config.toml
moe_layers = [0, 1, 2, 3, 4, 5, 6, 7, 8, 9, 10, 11, 12, 13]
init_std_router = 0.0151
num_key_value_heads = 4
vocab_size = 4096
tie_word_embeddings = true
init_std_o = 0.0442
init_std_down = 0.0
learning_rate = 0.00508
weight_decay = 0.082
schedule = "wsd"
final_lr_fraction = 0.0
Below are experts of layer 2 (counted from 0) of a mixture-of-experts language model. Rows are named router (the router's row for the expert), up (a neuron's input weights, with its number) and show model dimensions 0-127. Each number is 200 + 20 x the weight over its row's rms, rounded and kept within 0 to 999.
After each expert's rows: a language model's description of what the expert responds to; "gets" lists some tokens that make up at least twice as much of what it gets as of all text. This comes from a sample of Wikipedia text that the model never trained on. Tokens count by the router's weight.

# expert 61
router,218,186,199,171,211,199,208,185,228,209,195,171,148,186,206,227,239,172,196,184,223,224,171,213,176,212,190,175,186,200,185,228,187,207,195,217,187,214,202,233,232,178,245,218,194,201,194,174,192,219,159,170,237,208,235,175,174,194,174,194,197,211,216,190,212,166,195,181,174,201,210,209,211,152,184,201,199,208,163,235,177,194,200,212,201,199,182,220,171,220,218,168,204,188,217,196,234,230,183,208,224,199,187,207,186,206,200,203,208,224,192,163,188,210,193,213,213,204,202,199,182,207,185,222,198,242,213,181
up0,210,231,204,190,177,175,226,202,226,184,195,227,206,208,186,202,193,186,221,211,178,162,231,155,187,215,178,189,204,229,203,200,219,242,214,195,189,186,217,187,221,201,159,160,207,183,227,178,193,173,197,209,185,211,204,191,192,202,195,245,211,218,162,211,159,213,216,183,203,191,230,190,205,204,205,195,231,178,186,202,218,203,215,202,174,205,219,188,203,243,189,189,154,231,239,189,241,219,229,205,201,227,205,219,213,183,165,195,204,220,190,184,204,172,206,204,197,231,207,183,211,207,173,218,221,201,226,198
up1,195,221,260,207,192,174,212,174,189,210,210,206,209,185,190,204,193,185,188,210,185,191,182,205,199,190,188,248,212,176,223,196,191,201,208,169,190,172,232,184,187,220,191,214,177,178,215,178,214,188,186,203,200,149,173,260,187,181,209,207,200,182,231,192,185,223,177,198,199,181,203,208,175,202,197,195,152,202,205,183,201,216,218,200,214,233,179,204,205,194,164,174,193,218,218,180,179,176,208,184,174,205,225,191,227,189,176,188,194,175,200,178,186,171,190,178,192,202,153,190,215,197,223,188,216,218,235,240
up2,223,177,239,146,152,187,200,197,223,206,162,191,190,224,190,195,206,211,208,187,188,209,160,205,218,189,227,214,214,206,209,213,231,208,179,213,215,176,218,191,189,180,181,183,197,180,193,194,209,202,163,195,203,194,197,216,207,167,197,230,220,189,227,227,224,214,219,188,211,240,183,262,190,190,180,195,187,194,181,223,198,198,230,193,179,214,193,222,199,204,184,184,218,180,215,213,206,200,218,223,215,180,203,208,169,211,150,226,222,216,205,188,204,200,203,220,182,212,219,236,224,177,205,160,185,219,217,180
Description: Month names
gets: " May", " August", " November", " October", " March", " June"

# expert 63
router,194,221,212,190,166,192,188,198,173,173,175,204,221,192,196,201,200,204,209,180,202,207,208,186,177,160,221,201,205,195,170,173,218,229,174,214,195,203,201,207,173,208,205,203,210,240,187,181,189,198,185,214,223,221,219,227,228,212,181,208,195,170,175,215,233,205,193,166,198,165,231,182,194,163,193,203,202,225,219,161,219,184,186,209,195,194,234,238,201,209,190,224,173,230,170,176,179,185,214,182,249,218,179,169,197,192,201,217,191,187,206,221,220,160,217,192,218,178,235,178,182,212,206,210,191,245,195,218
up0,215,184,238,232,196,185,200,138,239,180,217,205,193,173,211,210,252,210,185,200,190,233,215,227,214,184,183,206,193,222,190,174,216,179,185,234,204,198,219,206,215,209,224,214,208,209,170,183,203,212,223,166,200,225,200,189,197,224,218,199,203,174,187,212,185,218,168,197,213,216,198,196,179,225,189,220,185,197,219,191,187,194,151,187,173,189,168,200,199,183,187,209,212,208,179,196,244,212,192,197,195,195,220,181,224,212,202,184,234,168,208,246,198,227,212,194,200,191,171,199,187,210,235,181,205,159,216,195
up1,184,205,227,207,209,156,228,212,189,174,222,168,205,165,167,201,204,218,194,185,213,187,198,213,211,201,208,210,216,210,234,176,185,182,167,215,178,179,195,238,187,180,179,212,188,189,217,229,202,207,243,201,217,214,210,224,196,150,179,231,197,178,210,194,230,193,190,172,197,188,179,197,225,175,181,218,216,210,176,221,197,201,163,238,174,168,205,195,201,212,186,259,209,176,197,179,195,212,221,206,192,180,216,215,199,189,224,224,192,216,188,209,203,204,242,192,196,183,209,222,177,208,160,184,214,192,194,217
up2,179,236,203,195,200,228,178,204,191,167,204,192,180,200,225,212,191,208,156,190,208,177,171,193,204,194,186,222,203,168,183,185,161,165,204,200,191,194,180,173,235,247,213,192,212,192,215,174,231,213,175,246,186,229,198,209,212,217,214,239,163,213,191,199,212,222,213,184,222,182,198,194,177,191,202,213,181,181,198,216,177,220,165,198,200,190,211,220,177,203,170,191,185,184,215,185,238,222,184,202,214,184,215,210,194,190,219,196,196,217,222,228,190,215,219,207,183,241,228,156,196,169,168,175,199,209,204,184
Description: Line-initial list markers
gets: "-", "|", "=", " -"

# expert 34
router,194,186,214,194,222,188,219,184,201,221,172,210,177,184,189,184,256,207,200,201,189,212,228,173,200,219,239,184,203,236,197,194,178,223,165,207,226,170,189,194,205,187,186,182,217,195,197,203,170,206,185,198,224,186,205,200,199,225,217,179,162,221,178,186,184,208,218,156,217,177,207,227,215,216,200,220,203,199,235,183,195,182,245,205,214,194,172,190,221,201,205,202,187,226,185,181,184,226,184,215,234,220,189,191,196,170,163,164,174,174,208,210,201,177,203,242,209,217,171,232,219,215,212,221,184,222,172,194
up0,210,198,239,164,202,200,233,176,181,222,222,217,220,217,201,193,196,207,222,222,201,195,231,197,207,192,191,195,200,198,195,177,187,199,203,196,226,172,202,165,188,197,182,204,220,166,199,209,211,221,189,201,223,201,203,223,184,185,203,170,184,199,225,206,210,223,195,163,202,195,196,234,222,250,174,192,178,196,208,176,201,218,206,217,247,206,137,203,188,232,200,207,172,199,186,180,223,172,196,224,200,211,215,155,176,164,191,188,243,221,189,178,200,178,189,199,226,189,192,229,199,191,234,217,228,195,199,228
up1,173,187,197,205,189,205,212,183,251,200,238,177,190,203,181,223,178,228,173,214,148,211,193,205,182,202,182,214,209,192,226,214,188,180,218,204,157,179,185,197,184,195,184,213,173,202,229,206,222,175,184,186,192,169,226,199,217,172,195,200,183,188,196,211,229,211,229,236,180,191,163,187,188,190,211,206,224,176,233,185,187,189,196,213,241,186,200,193,167,235,188,199,176,239,205,186,179,203,173,196,177,213,219,181,209,232,172,217,205,221,181,170,202,194,199,223,208,186,232,221,204,203,197,182,160,191,188,193
up2,210,232,211,188,198,204,202,187,217,207,164,154,185,220,186,209,194,173,171,220,231,197,258,196,159,190,173,180,203,227,190,240,190,183,201,187,226,229,199,204,217,171,161,186,174,191,215,208,214,193,208,216,181,187,199,188,175,196,186,187,200,198,232,179,218,189,231,197,234,201,208,243,221,223,183,191,180,237,210,230,201,207,192,205,236,208,214,210,213,215,176,182,200,215,201,187,156,193,163,204,176,194,196,174,204,191,203,192,172,188,166,190,212,194,198,165,229,196,204,204,202,216,214,224,181,179,214,205
Description: "or" word pieces
gets: "or", "ors", " Ch", "ory", " is", " or"

# expert 17
router,239,193,169,180,227,215,187,191,215,230,176,169,176,178,233,172,221,197,212,219,224,220,180,173,186,214,198,177,166,200,193,212,228,219,199,208,189,207,173,211,233,169,210,166,202,233,185,200,178,225,205,172,211,242,185,173,186,228,207,180,186,217,173,192,176,187,205,194,204,211,223,216,194,188,183,234,223,205,190,199,165,172,208,181,170,169,180,200,200,206,227,217,197,172,189,169,186,218,230,219,211,216,195,217,234,177,207,209,174,197,217,213,205,211,212,217,222,207,211,205,181,223,179,218,177,185,186,171
up0,195,189,172,207,182,176,196,200,179,180,182,194,195,195,203,230,243,175,208,207,191,209,223,205,183,193,172,226,239,173,210,201,226,195,200,204,188,210,194,232,220,208,174,206,180,172,240,207,165,194,195,215,222,213,201,214,209,195,181,217,171,216,187,199,207,176,200,180,182,161,219,198,166,221,195,197,212,210,172,189,211,204,211,217,207,227,177,186,182,200,210,210,210,189,181,259,191,184,178,233,163,229,184,177,187,227,206,172,229,175,204,185,161,223,244,184,232,211,181,221,217,196,225,193,195,198,197,166
up1,205,194,216,186,194,198,213,213,175,177,197,179,245,199,206,199,197,196,209,185,188,217,207,193,194,220,157,179,191,184,186,194,217,180,203,170,188,174,237,200,196,217,233,262,217,165,218,209,180,190,209,189,157,217,237,193,205,189,202,203,206,197,208,219,215,159,168,215,191,193,188,199,214,221,213,175,185,211,181,186,178,201,223,226,166,206,172,196,161,196,228,205,207,202,222,168,208,194,192,157,193,194,185,229,234,221,238,195,204,217,195,161,174,165,203,195,221,213,213,194,227,197,213,200,198,193,208,237
up2,189,214,209,200,183,216,196,212,176,203,228,197,189,228,195,222,191,204,246,225,178,189,172,229,226,188,221,210,239,161,195,221,209,213,215,175,196,219,216,214,204,241,217,184,201,176,206,197,191,177,199,186,181,193,191,186,224,170,181,231,225,196,188,235,224,172,185,169,215,202,165,188,180,193,168,169,201,173,241,218,198,197,214,195,156,189,216,189,211,184,174,201,222,187,218,237,196,197,178,191,182,161,192,177,173,197,172,202,210,178,173,184,243,197,186,207,206,188,208,218,198,221,188,199,229,191,203,228
Description: Table cell starts
gets: " ", " he", " it", " of", " It", "ch"

# expert 35
router,244,177,175,167,238,209,207,181,209,189,177,160,185,210,226,181,197,221,221,224,175,217,216,184,196,216,197,165,194,166,207,198,173,218,208,201,211,211,181,166,211,208,238,203,171,193,188,178,193,213,189,233,210,218,204,196,209,211,202,173,198,217,206,236,205,252,217,209,184,216,174,213,173,192,209,205,208,190,190,168,202,178,173,167,214,196,214,191,218,196,207,214,185,183,216,191,191,233,199,184,212,207,179,230,218,177,210,198,162,180,232,205,198,221,210,220,212,209,201,155,182,209,216,170,201,249,190,179
up0,181,186,185,196,195,233,223,174,201,203,163,192,197,213,196,188,237,221,203,232,173,203,199,223,223,175,245,213,210,241,215,225,174,209,205,186,219,188,225,241,192,184,205,210,185,202,213,199,214,194,178,184,178,216,207,210,182,166,239,213,215,198,189,200,224,227,173,187,202,219,173,201,227,215,219,213,191,203,216,193,163,190,210,218,171,178,227,173,213,214,206,223,199,191,165,218,188,204,206,215,214,190,187,173,220,206,194,214,235,166,203,200,152,204,211,205,187,189,159,170,175,196,184,207,229,189,188,157
up1,191,215,189,209,216,189,202,226,190,236,206,204,226,216,175,230,200,228,218,218,198,234,207,186,239,212,227,195,226,174,225,194,186,203,168,245,196,206,202,186,208,223,237,231,190,182,183,211,202,204,211,203,176,182,185,200,238,179,165,174,220,216,226,197,189,169,183,199,211,180,195,173,203,219,235,184,198,181,182,177,224,221,217,198,216,208,232,216,152,189,216,197,184,205,192,204,215,208,213,205,215,160,189,209,204,227,186,229,189,189,169,175,149,188,181,211,209,177,184,212,229,179,168,192,195,186,194,194
up2,162,212,220,212,196,199,211,193,209,208,200,225,215,197,186,254,170,224,223,156,211,206,216,234,208,160,196,209,209,220,204,177,187,209,175,195,174,192,232,211,195,236,196,230,194,177,254,208,200,169,186,226,175,181,225,216,201,198,174,248,205,183,216,185,188,198,191,206,185,180,187,192,153,177,196,176,188,182,199,193,209,222,225,199,229,213,220,215,209,211,167,208,203,225,194,185,184,218,174,207,188,181,178,190,185,191,206,208,198,198,174,184,199,231,171,168,197,193,160,182,189,186,224,215,213,209,220,204
Description: Ranges and separators
gets: "–", "-", " \"", "/", " over", "—"

# expert 19
router,199,226,207,243,223,211,203,199,210,207,173,169,200,186,208,223,208,230,177,205,226,170,189,182,171,165,168,230,213,239,180,214,214,198,186,213,193,234,207,222,202,206,184,208,200,196,184,194,221,194,207,183,221,204,180,231,205,209,195,180,235,231,183,230,192,226,176,189,197,183,210,217,208,225,173,196,200,173,173,178,193,187,195,201,215,198,221,173,185,210,215,223,199,222,171,179,175,216,220,220,210,193,191,203,148,197,203,183,182,205,209,172,213,219,184,159,232,243,216,181,173,167,183,187,185,170,218,219
up0,197,182,190,235,199,217,185,208,161,190,196,168,163,205,192,201,157,230,209,199,210,181,220,231,212,230,209,219,229,213,193,215,236,210,193,242,190,200,199,196,198,226,168,183,209,179,183,211,201,178,188,201,199,148,180,174,228,193,176,199,231,183,223,207,185,185,182,245,209,232,193,185,202,183,213,176,173,220,167,200,192,182,194,203,240,203,208,225,198,168,232,166,190,204,200,237,204,192,200,204,199,169,208,201,213,173,212,186,205,210,204,160,203,226,172,201,203,187,217,192,218,192,188,222,202,173,210,179
up1,207,210,206,167,179,164,237,231,177,241,195,187,229,223,181,197,195,203,185,201,220,184,165,172,195,226,193,201,202,180,208,205,214,198,221,188,161,207,221,185,192,231,223,197,209,176,219,215,218,160,176,229,211,235,196,183,191,185,188,223,229,181,205,232,220,186,204,204,201,182,177,219,211,225,201,195,189,228,176,202,226,201,192,208,209,149,165,189,203,190,152,176,210,210,178,201,205,210,192,176,205,186,227,162,193,197,209,211,230,164,196,217,222,184,189,166,196,212,195,207,191,207,215,200,197,191,225,158
up2,180,196,198,224,164,166,203,194,203,203,222,226,199,194,178,205,213,171,190,195,167,214,184,216,229,207,194,177,211,219,189,212,196,200,198,201,213,177,240,145,153,195,197,220,217,212,190,206,191,211,197,198,186,187,193,212,224,172,223,231,208,185,194,174,224,204,219,197,220,216,186,184,201,213,228,175,171,190,199,185,217,211,178,202,215,237,214,206,174,181,180,180,179,254,194,165,197,200,187,165,203,187,202,229,210,224,201,218,195,206,222,230,188,208,166,236,183,197,224,208,229,149,218,181,195,212,208,171
Description: Letter C pieces
gets: " C", " c", "C", "c", "ec", "ac"

# expert 46
router,228,163,190,205,207,210,176,167,211,195,171,225,239,174,209,204,195,190,185,164,215,176,195,190,220,165,207,187,196,189,228,202,178,186,217,218,218,169,204,219,192,196,222,187,189,179,179,181,199,213,195,194,208,168,227,245,200,220,222,202,176,171,177,181,188,219,218,242,196,215,179,213,215,217,157,206,179,210,224,200,187,215,194,197,192,187,184,179,236,221,208,180,200,190,201,166,182,226,170,207,218,185,223,218,214,185,218,194,209,185,219,230,239,208,182,193,237,186,224,249,183,202,194,190,209,169,191,194
up0,187,228,219,170,187,254,224,181,220,139,214,195,176,179,214,225,176,219,175,185,209,211,209,232,214,162,198,169,225,199,213,202,178,199,201,223,183,191,233,230,201,200,214,193,203,211,182,220,200,192,195,191,193,224,219,253,223,198,196,193,168,211,201,230,175,198,195,187,219,219,168,218,191,199,217,189,209,235,210,197,187,198,228,158,200,209,208,186,217,188,191,205,220,185,203,240,175,182,189,211,193,211,225,158,174,208,211,201,191,191,182,216,218,201,197,209,212,220,209,193,212,185,171,185,150,196,189,199
up1,205,177,173,226,208,179,193,174,199,233,189,193,213,246,188,193,186,225,223,238,215,240,220,199,181,192,229,187,214,221,180,190,198,198,212,242,211,183,165,163,213,187,192,198,202,204,205,177,197,189,183,212,226,191,211,190,199,182,172,184,206,197,215,192,191,195,220,188,218,216,173,188,222,193,189,201,186,211,183,209,172,214,213,221,209,198,201,194,218,225,195,188,197,218,209,146,202,240,210,205,213,199,196,160,208,234,133,214,191,234,180,169,249,178,200,208,182,201,208,213,180,210,217,184,211,185,176,182
up2,172,230,181,215,173,196,204,200,178,186,191,205,181,160,183,191,240,204,177,212,232,200,214,211,211,216,209,224,203,216,204,205,166,190,195,173,178,200,278,208,188,210,227,217,204,173,228,200,220,164,207,200,168,159,172,187,193,167,181,213,180,212,218,213,194,190,185,211,211,190,185,200,166,180,186,167,167,213,173,195,227,217,205,187,218,205,198,215,199,217,191,205,201,203,220,203,187,219,226,204,180,197,218,173,167,184,178,214,212,200,151,204,167,185,176,195,180,185,221,210,226,200,195,205,217,213,224,202
Description: Single digits
gets: "1", "2", "3", "4", "5", "6"

# expert 30
router,225,213,194,202,210,205,228,196,206,221,201,200,202,192,222,172,174,204,165,212,246,191,188,178,189,247,214,194,202,233,203,188,157,207,232,216,221,195,197,200,214,190,199,187,234,211,193,182,171,193,224,235,193,207,170,222,186,182,170,174,175,208,194,226,168,198,216,199,213,187,182,202,256,187,201,213,221,192,170,193,253,190,230,192,209,184,164,191,216,214,175,173,184,173,194,190,206,211,151,230,204,224,207,220,202,240,211,202,186,199,210,200,217,225,187,190,182,186,203,198,180,189,209,205,192,218,186,176
up0,198,191,226,183,191,187,185,221,216,176,194,199,195,185,190,208,212,210,202,213,216,240,182,221,181,201,199,188,205,188,178,229,187,202,202,192,194,199,243,187,175,180,223,240,207,221,217,230,205,168,177,203,230,195,231,190,213,173,195,219,207,204,203,173,188,234,173,209,220,205,192,162,245,225,203,200,175,176,207,210,208,187,226,233,219,166,189,193,187,185,197,143,188,196,186,169,242,194,183,229,202,210,177,243,168,183,167,199,189,196,213,227,206,169,165,198,196,181,189,208,199,175,216,184,204,207,227,191
up1,216,186,208,218,236,220,195,181,147,212,216,190,205,187,210,192,217,190,171,210,187,202,210,176,186,186,184,208,196,190,193,210,204,197,229,182,223,165,235,219,182,207,178,218,224,242,222,229,209,203,200,194,179,181,191,189,228,176,198,185,197,207,199,211,196,240,166,226,186,158,191,169,212,197,221,205,201,219,189,219,221,230,216,208,196,195,203,176,221,191,162,213,228,168,197,182,205,187,232,176,185,168,227,211,197,194,162,168,191,162,165,201,179,202,188,189,193,183,195,197,225,187,246,176,212,181,223,191
up2,195,208,187,218,183,222,167,197,188,168,224,192,197,222,210,203,179,212,202,174,199,217,215,214,178,189,222,205,221,206,188,205,205,217,212,209,187,182,195,232,179,190,224,164,187,179,251,194,201,205,208,174,210,156,197,171,196,195,219,239,194,204,233,204,197,181,211,193,251,214,189,177,215,165,186,185,226,218,208,218,212,218,220,206,169,194,209,230,235,213,243,185,207,197,202,176,222,176,204,212,211,182,222,216,176,206,168,229,168,172,199,216,196,196,196,213,231,162,214,205,207,181,228,189,249,188,214,184
Description: -ent/-ence suffixes
gets: "ent", " for", "ant", "ents", "ence", "4"

# expert 29
router,237,185,172,183,230,219,182,187,215,224,176,163,170,174,230,171,215,195,213,218,225,216,175,172,179,216,194,178,172,192,196,216,225,219,202,211,193,203,169,216,229,170,212,160,203,225,182,191,182,223,208,174,215,236,181,175,186,229,204,184,183,217,175,190,179,178,202,196,199,213,217,213,191,190,182,228,227,206,183,198,164,172,215,185,170,169,178,197,203,208,225,216,191,171,185,166,186,216,231,219,213,215,194,218,229,185,211,207,171,194,216,213,202,216,210,217,221,209,206,201,177,219,181,221,177,185,184,172
up0,176,218,220,200,219,184,215,225,211,223,179,221,205,190,165,200,195,220,222,191,184,181,202,204,222,181,190,213,208,191,204,174,196,188,217,183,210,175,201,214,211,167,223,218,188,195,197,190,224,182,188,241,213,172,163,195,204,166,188,235,177,212,205,231,225,183,172,219,217,192,206,205,195,207,222,231,169,193,217,177,198,219,208,264,194,237,189,183,173,190,176,193,192,210,241,188,193,193,189,229,185,188,230,212,223,181,157,204,200,224,175,179,190,189,193,187,174,207,198,223,175,181,251,180,199,182,196,198
up1,165,203,229,206,168,211,195,222,187,183,222,211,190,217,251,242,209,224,185,212,246,184,216,189,236,171,173,194,233,219,201,222,206,173,185,184,164,192,231,192,235,202,224,212,178,191,210,198,177,157,198,220,186,215,223,210,213,181,217,172,190,189,204,202,180,210,214,207,184,202,178,196,200,227,199,157,199,203,190,182,215,208,182,202,198,195,175,207,195,216,170,203,190,203,178,199,188,196,179,186,234,180,171,185,200,176,220,223,236,217,221,177,207,174,227,211,164,199,201,219,204,234,208,177,196,199,221,227
up2,210,208,217,209,170,186,218,217,179,212,189,204,214,214,172,210,222,197,188,190,211,179,199,248,171,209,219,205,230,194,190,192,207,228,233,242,194,168,187,226,182,209,170,178,184,199,220,151,178,190,210,208,191,179,195,201,192,193,232,199,230,195,229,216,212,196,181,202,221,251,184,183,183,216,191,206,178,215,208,205,211,216,201,199,227,217,215,183,192,176,184,179,182,248,241,196,190,197,180,171,182,184,168,195,193,190,217,214,233,240,191,160,203,209,219,220,178,206,209,213,174,170,203,184,210,224,207,229
Description: Capital-letter word starts
gets: " M", " B", "1", " m", " G", " T"

# expert 27
router,187,183,181,207,210,201,206,187,217,193,223,182,184,188,218,216,245,236,202,218,228,192,177,190,195,223,184,225,203,210,145,173,210,191,186,180,227,222,205,172,225,180,185,169,203,209,178,184,199,206,176,209,192,211,197,211,169,212,232,203,195,207,222,217,205,188,200,225,207,181,228,177,225,216,186,205,189,195,199,152,176,158,172,209,181,178,200,179,249,203,205,213,188,204,196,179,222,209,214,224,169,228,194,219,214,197,217,192,185,236,201,168,221,214,190,228,208,187,189,185,174,223,175,231,222,161,199,181
up0,187,205,214,208,186,173,172,203,213,187,198,205,187,218,146,222,199,180,160,206,182,229,192,201,192,203,190,182,213,181,218,189,206,181,186,198,219,188,243,191,160,217,186,237,177,184,213,172,218,214,210,206,193,156,204,190,221,180,178,214,185,210,240,175,191,212,173,226,202,191,189,204,198,210,244,193,171,206,190,219,221,246,228,199,213,267,174,193,191,190,171,196,214,197,190,193,224,216,210,215,192,201,185,199,204,215,198,213,218,180,205,189,217,170,206,188,196,206,186,202,238,180,182,158,218,200,217,220
up1,193,189,205,235,185,176,195,198,217,215,228,202,166,180,205,164,204,232,210,182,177,204,217,205,216,174,177,209,218,227,215,171,205,195,182,192,176,186,194,213,201,183,227,243,202,233,224,226,213,203,148,228,161,198,194,194,179,204,191,194,185,181,207,199,176,193,201,227,193,211,220,181,230,222,198,211,207,214,212,224,209,216,207,223,203,197,173,148,190,222,146,170,224,205,195,175,208,172,193,153,176,180,206,186,197,188,199,224,214,183,198,211,212,209,191,192,196,180,194,209,228,200,202,170,227,241,189,207
up2,206,200,214,241,193,179,187,198,155,178,190,209,199,202,181,205,208,231,216,195,198,213,214,195,192,183,213,215,203,218,205,218,167,206,188,188,183,212,182,233,185,189,207,180,210,189,182,217,203,202,247,149,198,183,189,209,167,211,200,174,220,165,202,201,195,162,215,209,199,173,155,188,234,204,166,195,207,208,174,204,223,196,229,195,195,193,199,171,187,200,168,199,182,186,255,193,222,193,191,212,184,190,215,200,216,235,223,218,211,164,195,192,171,226,220,200,210,172,191,199,249,236,173,197,202,192,224,174
Description: Non-ASCII byte pieces
gets: " c", " b", " d", " sc"

# expert 28
router,190,220,220,201,198,168,222,194,187,183,206,218,235,233,211,236,217,224,213,214,171,206,216,192,208,205,208,186,216,220,198,165,225,221,175,177,195,208,230,197,183,190,225,227,188,182,208,176,226,190,218,235,194,183,193,190,185,185,200,194,235,212,192,223,180,223,172,224,184,214,183,208,206,184,242,202,199,184,180,217,197,191,230,215,221,195,176,202,212,166,208,164,186,200,222,201,186,180,205,182,188,209,178,230,146,191,223,168,196,234,208,208,174,219,222,213,153,190,163,201,188,190,185,212,195,213,179,237
up0,191,176,180,215,190,220,242,211,206,187,206,181,181,212,191,156,213,157,169,187,195,221,235,204,171,206,208,215,195,194,224,166,206,191,186,179,202,188,191,215,194,187,199,223,217,180,187,196,159,173,220,205,198,190,181,194,197,208,197,190,202,227,237,201,171,202,204,215,207,230,191,224,211,243,233,188,190,192,185,222,209,180,179,186,207,193,149,163,195,199,210,191,189,220,201,208,253,219,223,215,237,238,209,230,194,220,157,173,196,194,224,205,204,227,207,204,217,195,197,174,213,191,188,234,178,208,193,199
up1,200,245,207,191,203,159,208,186,193,202,182,159,199,230,179,218,210,185,189,204,174,229,178,213,213,229,212,147,243,171,216,209,181,223,211,146,180,220,214,204,211,227,186,205,193,240,195,185,198,171,185,230,200,194,229,172,206,205,190,214,183,209,196,231,209,216,188,187,198,191,227,207,230,187,206,176,219,167,179,237,227,199,181,213,197,210,182,184,215,214,154,190,172,192,207,207,211,173,182,235,202,190,187,211,178,186,191,180,188,205,194,203,201,183,165,192,175,194,195,213,196,233,202,199,227,204,201,202
up2,223,226,237,201,212,138,194,196,186,220,196,165,182,174,187,210,206,218,208,182,224,202,210,181,192,232,192,206,186,196,206,214,193,218,178,203,200,174,195,220,196,186,246,191,201,194,191,205,185,205,214,168,211,213,180,207,193,214,195,185,190,252,187,262,201,185,200,184,209,178,214,213,219,198,229,253,198,192,193,195,205,209,209,209,228,219,203,191,180,214,182,236,204,180,201,170,229,222,181,233,185,154,183,217,212,181,216,222,222,203,196,207,182,187,167,173,205,225,215,161,187,205,210,179,211,180,203,199
Description: Commas
gets: ",", ".,", " ,"

# expert 38
router,192,195,209,204,194,214,234,185,236,190,192,158,204,197,218,173,233,209,148,207,171,203,183,203,201,183,219,253,194,190,196,187,188,182,258,184,214,203,205,184,223,197,199,188,197,228,203,233,185,192,204,176,175,215,191,197,187,202,234,182,209,189,203,209,189,219,192,187,187,221,215,221,154,194,165,214,203,219,172,159,184,225,227,171,201,206,187,221,219,194,197,243,208,215,193,226,174,210,190,195,180,207,234,191,212,177,178,208,176,156,190,217,183,204,183,188,214,212,166,195,192,208,227,202,184,218,186,208
up0,220,199,222,191,209,215,234,212,216,165,207,210,201,208,190,225,200,192,212,191,181,179,174,218,172,205,189,204,220,189,200,167,210,230,200,215,240,184,196,220,210,189,211,193,226,214,226,198,195,217,173,212,160,155,191,192,232,199,211,212,205,215,196,216,181,190,173,148,182,197,223,187,175,182,155,225,189,229,199,177,190,253,197,194,203,229,210,192,194,225,192,200,200,208,221,189,231,193,232,213,186,214,217,189,183,217,184,182,173,196,181,239,199,196,192,185,189,218,171,217,189,201,225,158,208,248,179,192
up1,187,217,219,241,200,185,195,203,210,248,218,197,218,209,201,191,199,181,207,208,168,200,141,202,202,252,231,180,218,226,189,185,204,194,200,187,195,177,209,187,215,177,178,216,203,220,197,197,218,231,195,211,224,198,207,190,229,216,223,206,239,169,158,186,219,203,195,202,196,217,168,241,187,175,204,195,205,173,182,212,192,224,181,223,181,191,178,193,205,194,222,184,221,206,177,213,178,211,209,223,220,202,211,168,208,184,182,171,219,174,221,200,182,242,204,187,212,206,181,193,184,170,203,145,213,199,211,174
up2,209,150,226,190,168,186,190,232,179,173,191,203,221,176,200,245,190,189,210,186,230,197,235,182,171,163,208,177,179,223,216,176,216,211,198,193,207,234,218,195,198,179,168,237,200,224,231,177,197,194,216,207,188,198,191,177,199,190,240,164,210,207,248,193,187,175,215,199,195,206,211,169,191,179,211,223,208,208,178,260,189,193,189,201,185,214,200,217,222,195,195,201,182,209,192,177,220,206,199,209,162,191,219,182,213,187,165,204,179,184,184,213,229,186,173,198,195,193,221,190,200,209,191,182,200,217,192,162
Description: Space before years
gets: " ", " directed", " designed", " developed", " founded"